{"hidden_size": 256, "n_experts": 128, "experts_per_token": 4, "moe_layers": [0, 1, 2, 3, 4, 5, 6, 7, 8], "router_score": "sigmoid", "balance_bias": false, "init_std_router": 0.0291, "lr_router": 0.000297, "vocab_size": 32000, "norm_eps": 1e-06, "tie_word_embeddings": false, "learning_rate": 0.00195, "batch_tokens": [32768, 65536, 131072, 262144], "max_seq_len": 256, "max_steps": 6384}
Below are experts of layer 5 (counted from 0) of a mixture-of-experts language model. Rows are named router (the router's row for the expert), up (a neuron's input weights, with its number) and show model dimensions 64-127. Each number is 200 + 30 x the weight over its row's rms, rounded and kept within 0 to 999.
Before each expert's rows: a language model's description of what the expert responds to. This comes from a sample of Wikipedia text that the model never trained on.

# expert 30
Vowel-final endings of Spanish, Italian and Portuguese names and words, such as -o, -ia, -ino, -ado, Marco, Roberto.
router,202,194,219,245,200,176,154,205,228,168,168,272,246,201,160,211,140,187,184,233,173,229,189,228,144,261,235,189,176,201,185,168,197,198,220,227,219,137,165,169,158,168,201,150,222,218,190,187,203,209,253,216,190,228,213,187,144,175,232,236,221,262,222,145
up0,265,255,193,186,161,218,241,204,214,181,161,211,210,180,214,200,202,242,235,200,201,244,221,237,168,229,204,148,246,191,171,251,244,144,239,214,181,185,236,216,195,233,205,174,234,201,192,214,190,202,193,165,201,229,233,226,211,220,193,198,188,241,187,171
up1,201,179,201,205,147,159,208,175,183,190,246,255,190,148,197,247,229,244,215,185,190,193,206,125,207,207,178,175,200,174,192,187,152,169,168,190,210,205,178,202,222,242,218,242,217,175,167,127,184,218,191,218,203,176,221,276,208,173,208,223,159,198,176,193
up2,208,216,204,256,198,184,194,253,183,203,263,210,141,192,194,193,170,208,177,150,210,141,205,145,229,229,184,198,216,163,211,192,154,225,220,193,209,221,220,171,163,226,207,185,178,172,234,204,207,216,183,152,202,172,211,206,180,198,231,193,116,155,205,160
up3,230,277,145,227,210,189,223,205,195,190,197,220,241,265,185,195,217,157,219,198,215,203,153,188,202,169,149,180,205,191,218,171,190,231,199,191,162,174,183,176,212,175,220,198,168,210,196,235,200,222,169,260,185,213,274,227,194,263,226,285,164,199,199,225
up4,140,191,183,223,218,251,204,165,184,163,183,231,234,179,185,233,251,195,161,272,190,233,168,244,198,204,273,192,204,236,222,176,205,208,219,223,161,213,163,246,209,187,114,164,183,199,184,175,216,198,181,225,177,205,244,199,184,166,216,209,242,152,200,166
up5,233,141,153,205,206,206,194,188,192,161,202,183,176,235,208,185,246,252,200,238,218,252,197,239,244,150,210,195,194,201,166,190,152,160,217,200,203,211,144,219,214,193,133,165,174,185,175,218,137,145,213,246,215,242,171,229,180,190,229,199,211,170,264,194
up6,208,203,164,205,133,222,177,220,224,193,182,173,166,235,148,214,148,204,217,192,178,190,238,136,223,213,199,187,207,156,226,249,228,145,207,171,213,215,267,153,148,137,184,163,219,200,225,187,205,249,207,193,195,224,242,163,215,215,231,225,211,202,199,277
up7,190,221,222,207,160,193,203,291,213,170,236,210,243,220,217,276,193,230,207,229,179,224,246,220,212,193,169,208,164,164,168,205,141,208,195,173,223,189,213,158,154,193,283,152,209,190,182,227,218,220,212,226,206,193,184,212,185,279,243,233,166,171,286,200
up8,212,253,233,229,217,186,174,167,238,215,238,163,159,256,166,261,200,248,202,180,180,192,177,203,233,271,155,165,179,200,191,267,199,241,262,212,217,206,206,205,193,199,227,215,172,218,281,196,171,199,232,170,180,186,198,180,186,225,245,213,175,257,248,182
up9,192,222,191,183,239,236,161,165,210,100,190,245,202,190,210,144,173,188,248,156,160,192,190,265,113,220,206,245,194,172,215,232,242,249,196,165,218,195,249,201,233,181,197,171,187,198,186,250,208,207,239,217,162,220,180,214,185,177,206,186,143,219,156,157
up10,226,240,179,208,228,207,190,245,198,144,198,201,289,218,186,215,197,173,197,210,157,244,220,261,196,246,178,196,224,197,214,171,238,201,211,190,209,213,186,203,223,231,237,238,225,215,191,223,183,224,230,203,186,202,142,231,183,250,218,303,164,183,190,221
up11,216,166,208,200,179,178,174,218,199,185,187,228,256,193,166,244,199,189,186,162,225,233,221,182,139,267,202,209,185,197,210,150,243,187,206,181,200,173,182,185,197,235,203,137,190,211,180,189,231,189,143,197,209,258,168,217,187,209,198,282,212,249,147,97
up12,165,212,196,197,198,209,169,176,256,222,156,152,175,192,231,133,211,224,259,229,175,174,178,234,208,178,242,237,154,235,222,151,214,225,185,205,207,158,234,179,226,211,168,213,268,251,206,191,197,199,219,193,237,213,187,202,196,204,175,181,201,200,215,185
up13,178,179,230,252,152,218,202,143,241,208,276,253,183,164,180,186,244,214,156,238,224,151,160,171,162,182,221,229,253,122,184,227,152,202,171,225,219,214,193,219,219,184,215,189,210,173,215,169,128,166,275,132,193,160,247,208,211,181,205,195,214,227,218,163
up14,192,232,208,231,193,224,166,192,152,220,151,215,170,191,183,184,209,213,217,274,170,199,242,212,186,262,257,250,196,139,187,171,189,182,210,218,195,154,192,211,180,164,187,185,166,145,175,197,181,168,210,209,154,167,241,206,255,202,191,239,203,201,173,208
up15,189,171,263,169,184,196,142,200,245,167,152,185,223,216,198,210,156,195,206,160,219,221,193,166,190,171,217,166,156,167,170,192,227,230,184,200,160,172,182,185,243,182,205,170,147,196,151,145,193,186,213,165,209,203,171,193,160,126,220,227,178,153,172,200

# expert 6
Nouns and verbs about someone's work or fame in biographies, such as known, served, worked, career, role, best.
router,155,244,238,207,182,263,102,176,242,215,239,211,209,183,195,220,192,230,222,204,214,248,185,183,117,224,183,229,177,202,203,187,212,193,170,160,222,134,186,196,155,157,229,174,222,295,215,220,203,230,207,226,179,202,231,219,210,211,197,225,201,188,169,157
up0,152,159,217,192,211,192,149,186,222,234,149,218,200,173,154,184,205,196,222,167,241,216,180,186,166,202,202,182,121,217,220,175,248,190,186,199,183,191,250,236,223,219,201,239,170,171,182,171,195,211,258,199,229,228,165,199,223,142,226,208,149,272,174,180
up1,222,213,189,222,175,229,169,200,187,220,208,175,230,255,185,178,225,177,192,188,166,227,217,176,203,251,186,211,199,213,188,228,200,209,255,192,190,178,260,149,237,136,182,229,191,191,135,222,183,227,207,208,166,236,203,234,228,238,224,174,219,232,191,230
up2,100,220,134,214,204,223,224,217,174,216,191,155,189,245,126,246,240,200,150,223,221,217,209,220,215,202,204,231,174,188,218,162,206,212,204,183,242,199,223,191,180,99,233,211,241,221,167,162,229,249,202,205,219,269,200,189,173,227,232,191,256,211,204,190
up3,203,224,173,230,163,206,196,166,233,171,187,195,220,250,216,208,170,214,229,167,193,219,179,194,232,190,226,226,207,210,166,227,217,195,229,173,180,210,190,192,237,165,176,182,217,214,229,153,182,191,207,160,193,146,171,200,191,198,208,254,211,230,186,230
up4,234,253,223,153,192,210,218,214,174,178,197,185,175,173,179,153,248,162,177,238,242,220,202,191,218,219,195,234,267,184,213,209,215,180,134,226,241,170,233,209,245,212,192,199,247,192,227,183,190,234,208,222,190,161,189,208,225,185,204,193,175,215,191,184
up5,249,246,209,172,220,174,185,216,206,192,207,182,163,193,194,255,214,233,167,196,236,245,205,182,210,159,209,198,212,208,166,190,249,260,96,170,190,183,231,208,170,177,211,258,193,246,152,180,196,189,205,141,187,139,198,171,180,227,228,176,187,178,180,241
up6,232,148,233,139,156,112,183,160,198,161,178,226,193,190,186,211,185,167,208,184,149,200,165,207,202,206,196,185,229,171,193,191,224,162,167,194,196,210,198,219,219,192,169,186,207,196,195,251,177,224,200,252,157,252,208,152,190,243,219,248,187,199,183,176
up7,174,229,203,209,211,177,188,221,264,195,200,220,198,220,181,226,211,239,179,203,215,238,245,176,168,185,142,181,241,214,189,182,180,194,199,240,248,190,204,206,159,165,207,227,225,213,178,160,214,182,233,255,189,223,195,243,204,197,192,230,205,183,155,204
up8,135,225,231,122,178,207,202,226,199,204,181,168,169,198,244,235,215,200,174,208,160,206,181,258,200,223,231,196,151,235,171,212,195,239,176,165,189,184,250,198,157,224,236,198,221,241,149,219,192,193,232,187,182,189,218,214,157,181,259,147,251,196,187,234
up9,170,217,192,174,231,223,208,158,166,236,210,185,259,156,200,198,215,234,204,261,186,211,134,202,159,201,179,251,159,216,177,240,163,186,179,196,234,171,232,209,214,230,167,202,148,191,223,195,153,239,201,201,235,210,172,209,223,234,206,217,236,240,211,166
up10,205,220,180,245,229,215,183,200,308,186,179,189,160,219,164,234,202,216,157,204,233,185,172,143,193,218,204,196,231,241,219,196,237,208,242,187,162,184,190,183,229,196,204,159,166,230,213,193,220,195,226,216,182,122,175,231,217,233,180,195,201,169,212,222
up11,181,159,177,192,174,149,183,176,214,162,186,227,194,220,208,220,235,163,215,133,192,239,204,175,219,228,183,249,169,184,133,164,220,130,175,210,226,143,224,252,189,273,209,202,236,197,163,191,199,248,182,214,199,238,219,196,194,274,205,190,215,229,232,175
up12,185,248,146,266,182,194,175,227,214,209,212,230,214,200,176,252,194,241,173,206,195,211,209,263,216,193,180,237,232,179,207,206,184,180,151,141,232,197,189,224,200,199,171,184,206,244,179,225,209,224,218,186,178,210,172,147,205,166,254,199,198,181,170,159
up13,163,247,169,214,211,237,197,198,200,188,149,208,208,169,210,201,214,224,237,160,180,242,266,217,190,260,196,189,219,242,227,244,211,153,198,250,160,262,215,190,173,217,166,214,147,282,164,175,169,215,139,194,186,218,215,175,231,190,213,255,183,191,166,222
up14,153,126,150,223,185,226,187,161,202,208,206,167,224,209,164,206,191,224,209,188,201,204,181,224,222,156,207,195,204,181,160,211,139,171,208,160,211,181,191,202,190,146,201,210,156,224,227,193,203,189,218,193,149,223,210,168,176,200,158,217,242,201,163,218
up15,183,229,192,211,200,194,186,167,182,197,220,184,193,222,170,197,179,233,216,190,183,245,207,264,169,193,226,241,192,173,205,177,172,173,251,217,193,184,193,217,157,198,193,242,222,229,214,191,212,164,190,260,234,214,165,195,161,183,216,202,192,158,190,173

# expert 62
Possessive and object pronouns, mostly after a preposition, such as their, its, her, our, my, him, them.
router,175,214,230,183,236,224,163,224,234,226,217,313,181,212,207,205,229,189,203,194,208,281,171,226,199,184,223,212,205,194,206,201,182,229,162,198,214,164,216,197,206,153,203,167,219,267,190,189,241,237,220,217,197,214,203,240,177,178,195,215,189,253,205,168
up0,175,216,198,234,169,238,192,173,179,173,202,245,208,253,196,198,206,234,189,177,217,254,166,163,149,243,179,237,189,217,190,232,156,209,223,231,149,210,207,185,166,252,209,197,212,214,164,232,222,180,247,220,199,223,191,160,187,236,215,162,209,218,159,183
up1,156,251,207,181,179,265,173,167,265,197,195,197,159,219,214,221,200,158,202,200,193,185,195,172,228,181,206,148,160,191,223,167,177,192,137,210,250,126,248,232,191,213,199,206,179,221,148,232,172,201,173,221,191,213,206,259,210,245,212,170,206,219,164,187
up2,195,177,158,202,197,196,203,165,145,241,169,169,180,170,184,201,205,193,164,206,169,148,173,242,205,187,198,249,254,164,232,221,206,194,194,217,152,190,215,214,194,212,204,223,171,163,215,114,154,182,164,188,221,151,204,221,184,166,165,221,217,162,191,187
up3,189,244,130,155,206,139,168,187,171,220,174,179,246,205,236,184,167,238,222,188,147,184,186,207,231,238,209,180,233,195,191,198,167,205,197,140,181,152,231,190,237,186,186,170,217,239,184,178,155,167,243,188,158,146,190,230,162,158,193,218,257,148,221,241
up4,244,224,212,197,255,170,192,221,214,217,241,197,232,238,213,246,179,200,182,193,208,174,206,226,173,178,237,205,222,183,225,227,248,197,169,219,224,179,165,212,203,240,144,153,256,236,189,212,194,219,233,177,221,193,215,170,182,188,171,198,163,247,187,149
up5,197,182,183,202,207,216,202,201,186,187,219,227,188,216,278,225,227,145,176,202,202,196,204,134,173,206,219,234,157,184,200,225,162,222,235,185,236,209,225,169,148,142,167,200,200,213,179,242,218,244,150,139,201,164,201,174,205,207,172,141,240,168,243,149
up6,191,214,216,163,197,230,218,227,115,179,244,258,264,162,214,210,245,208,190,202,182,243,228,209,158,124,197,245,168,158,217,169,214,191,183,177,217,224,187,164,233,164,213,189,219,224,198,218,219,149,196,207,149,141,185,218,214,159,189,184,161,223,155,131
up7,212,224,225,202,231,235,191,266,196,182,174,209,179,161,144,193,211,177,219,186,226,255,195,248,156,248,148,182,195,226,207,205,212,147,223,216,208,201,212,189,230,143,242,215,218,223,151,212,173,213,179,189,257,209,168,208,251,182,185,226,228,186,182,202
up8,161,186,217,154,174,166,215,185,186,182,196,209,137,172,227,193,233,217,164,177,177,196,242,203,218,206,150,222,169,170,226,187,205,176,226,233,211,193,206,236,186,233,220,171,193,230,175,210,197,205,160,209,188,178,160,171,149,212,201,167,196,239,189,252
up9,219,261,166,217,210,183,179,181,187,220,215,200,163,219,174,192,176,176,211,198,248,234,206,198,118,229,176,222,212,158,265,184,130,257,220,233,193,205,198,187,168,233,209,243,209,238,105,207,204,200,173,189,221,239,227,242,165,218,156,203,177,216,189,206
up10,228,231,152,213,236,229,196,182,242,165,192,166,143,244,183,250,199,200,205,232,200,259,256,178,166,231,181,206,183,253,187,225,178,146,188,157,136,234,174,166,224,143,196,229,226,190,167,189,188,166,217,176,183,192,219,202,217,127,208,231,229,139,166,202
up11,196,230,184,200,175,206,195,220,242,170,192,188,194,227,230,220,201,125,226,202,228,167,178,163,244,254,242,186,199,215,210,256,226,154,209,180,225,219,228,236,178,143,180,165,210,215,152,225,169,219,205,174,173,236,168,217,187,212,214,196,196,201,213,200
up12,146,183,216,225,227,220,194,222,243,182,222,217,143,191,181,179,202,218,149,252,174,209,218,252,230,227,162,218,226,151,201,134,209,186,186,185,271,190,179,173,234,242,259,185,219,191,229,186,173,179,273,178,148,230,165,149,213,168,195,243,195,197,202,188
up13,219,208,165,197,210,147,182,216,130,180,139,205,172,223,168,210,193,172,160,208,227,200,184,193,216,212,229,209,182,170,205,201,193,219,185,126,261,202,165,184,245,207,165,214,180,210,203,227,242,189,146,232,228,240,190,242,230,200,234,213,206,228,246,133
up14,156,204,194,212,206,206,165,189,191,205,190,219,192,147,220,177,189,242,196,198,195,268,193,176,267,186,196,221,204,178,210,175,193,204,256,221,212,188,244,205,174,221,207,209,183,224,199,177,203,233,205,144,204,219,183,204,157,196,215,226,243,168,236,169
up15,225,263,236,203,175,279,192,219,198,201,206,193,223,221,224,205,196,180,172,205,206,141,182,197,173,167,201,196,196,182,220,215,208,249,210,250,163,186,209,200,246,203,186,210,190,228,220,249,218,257,144,221,212,223,205,243,172,199,203,157,178,223,249,193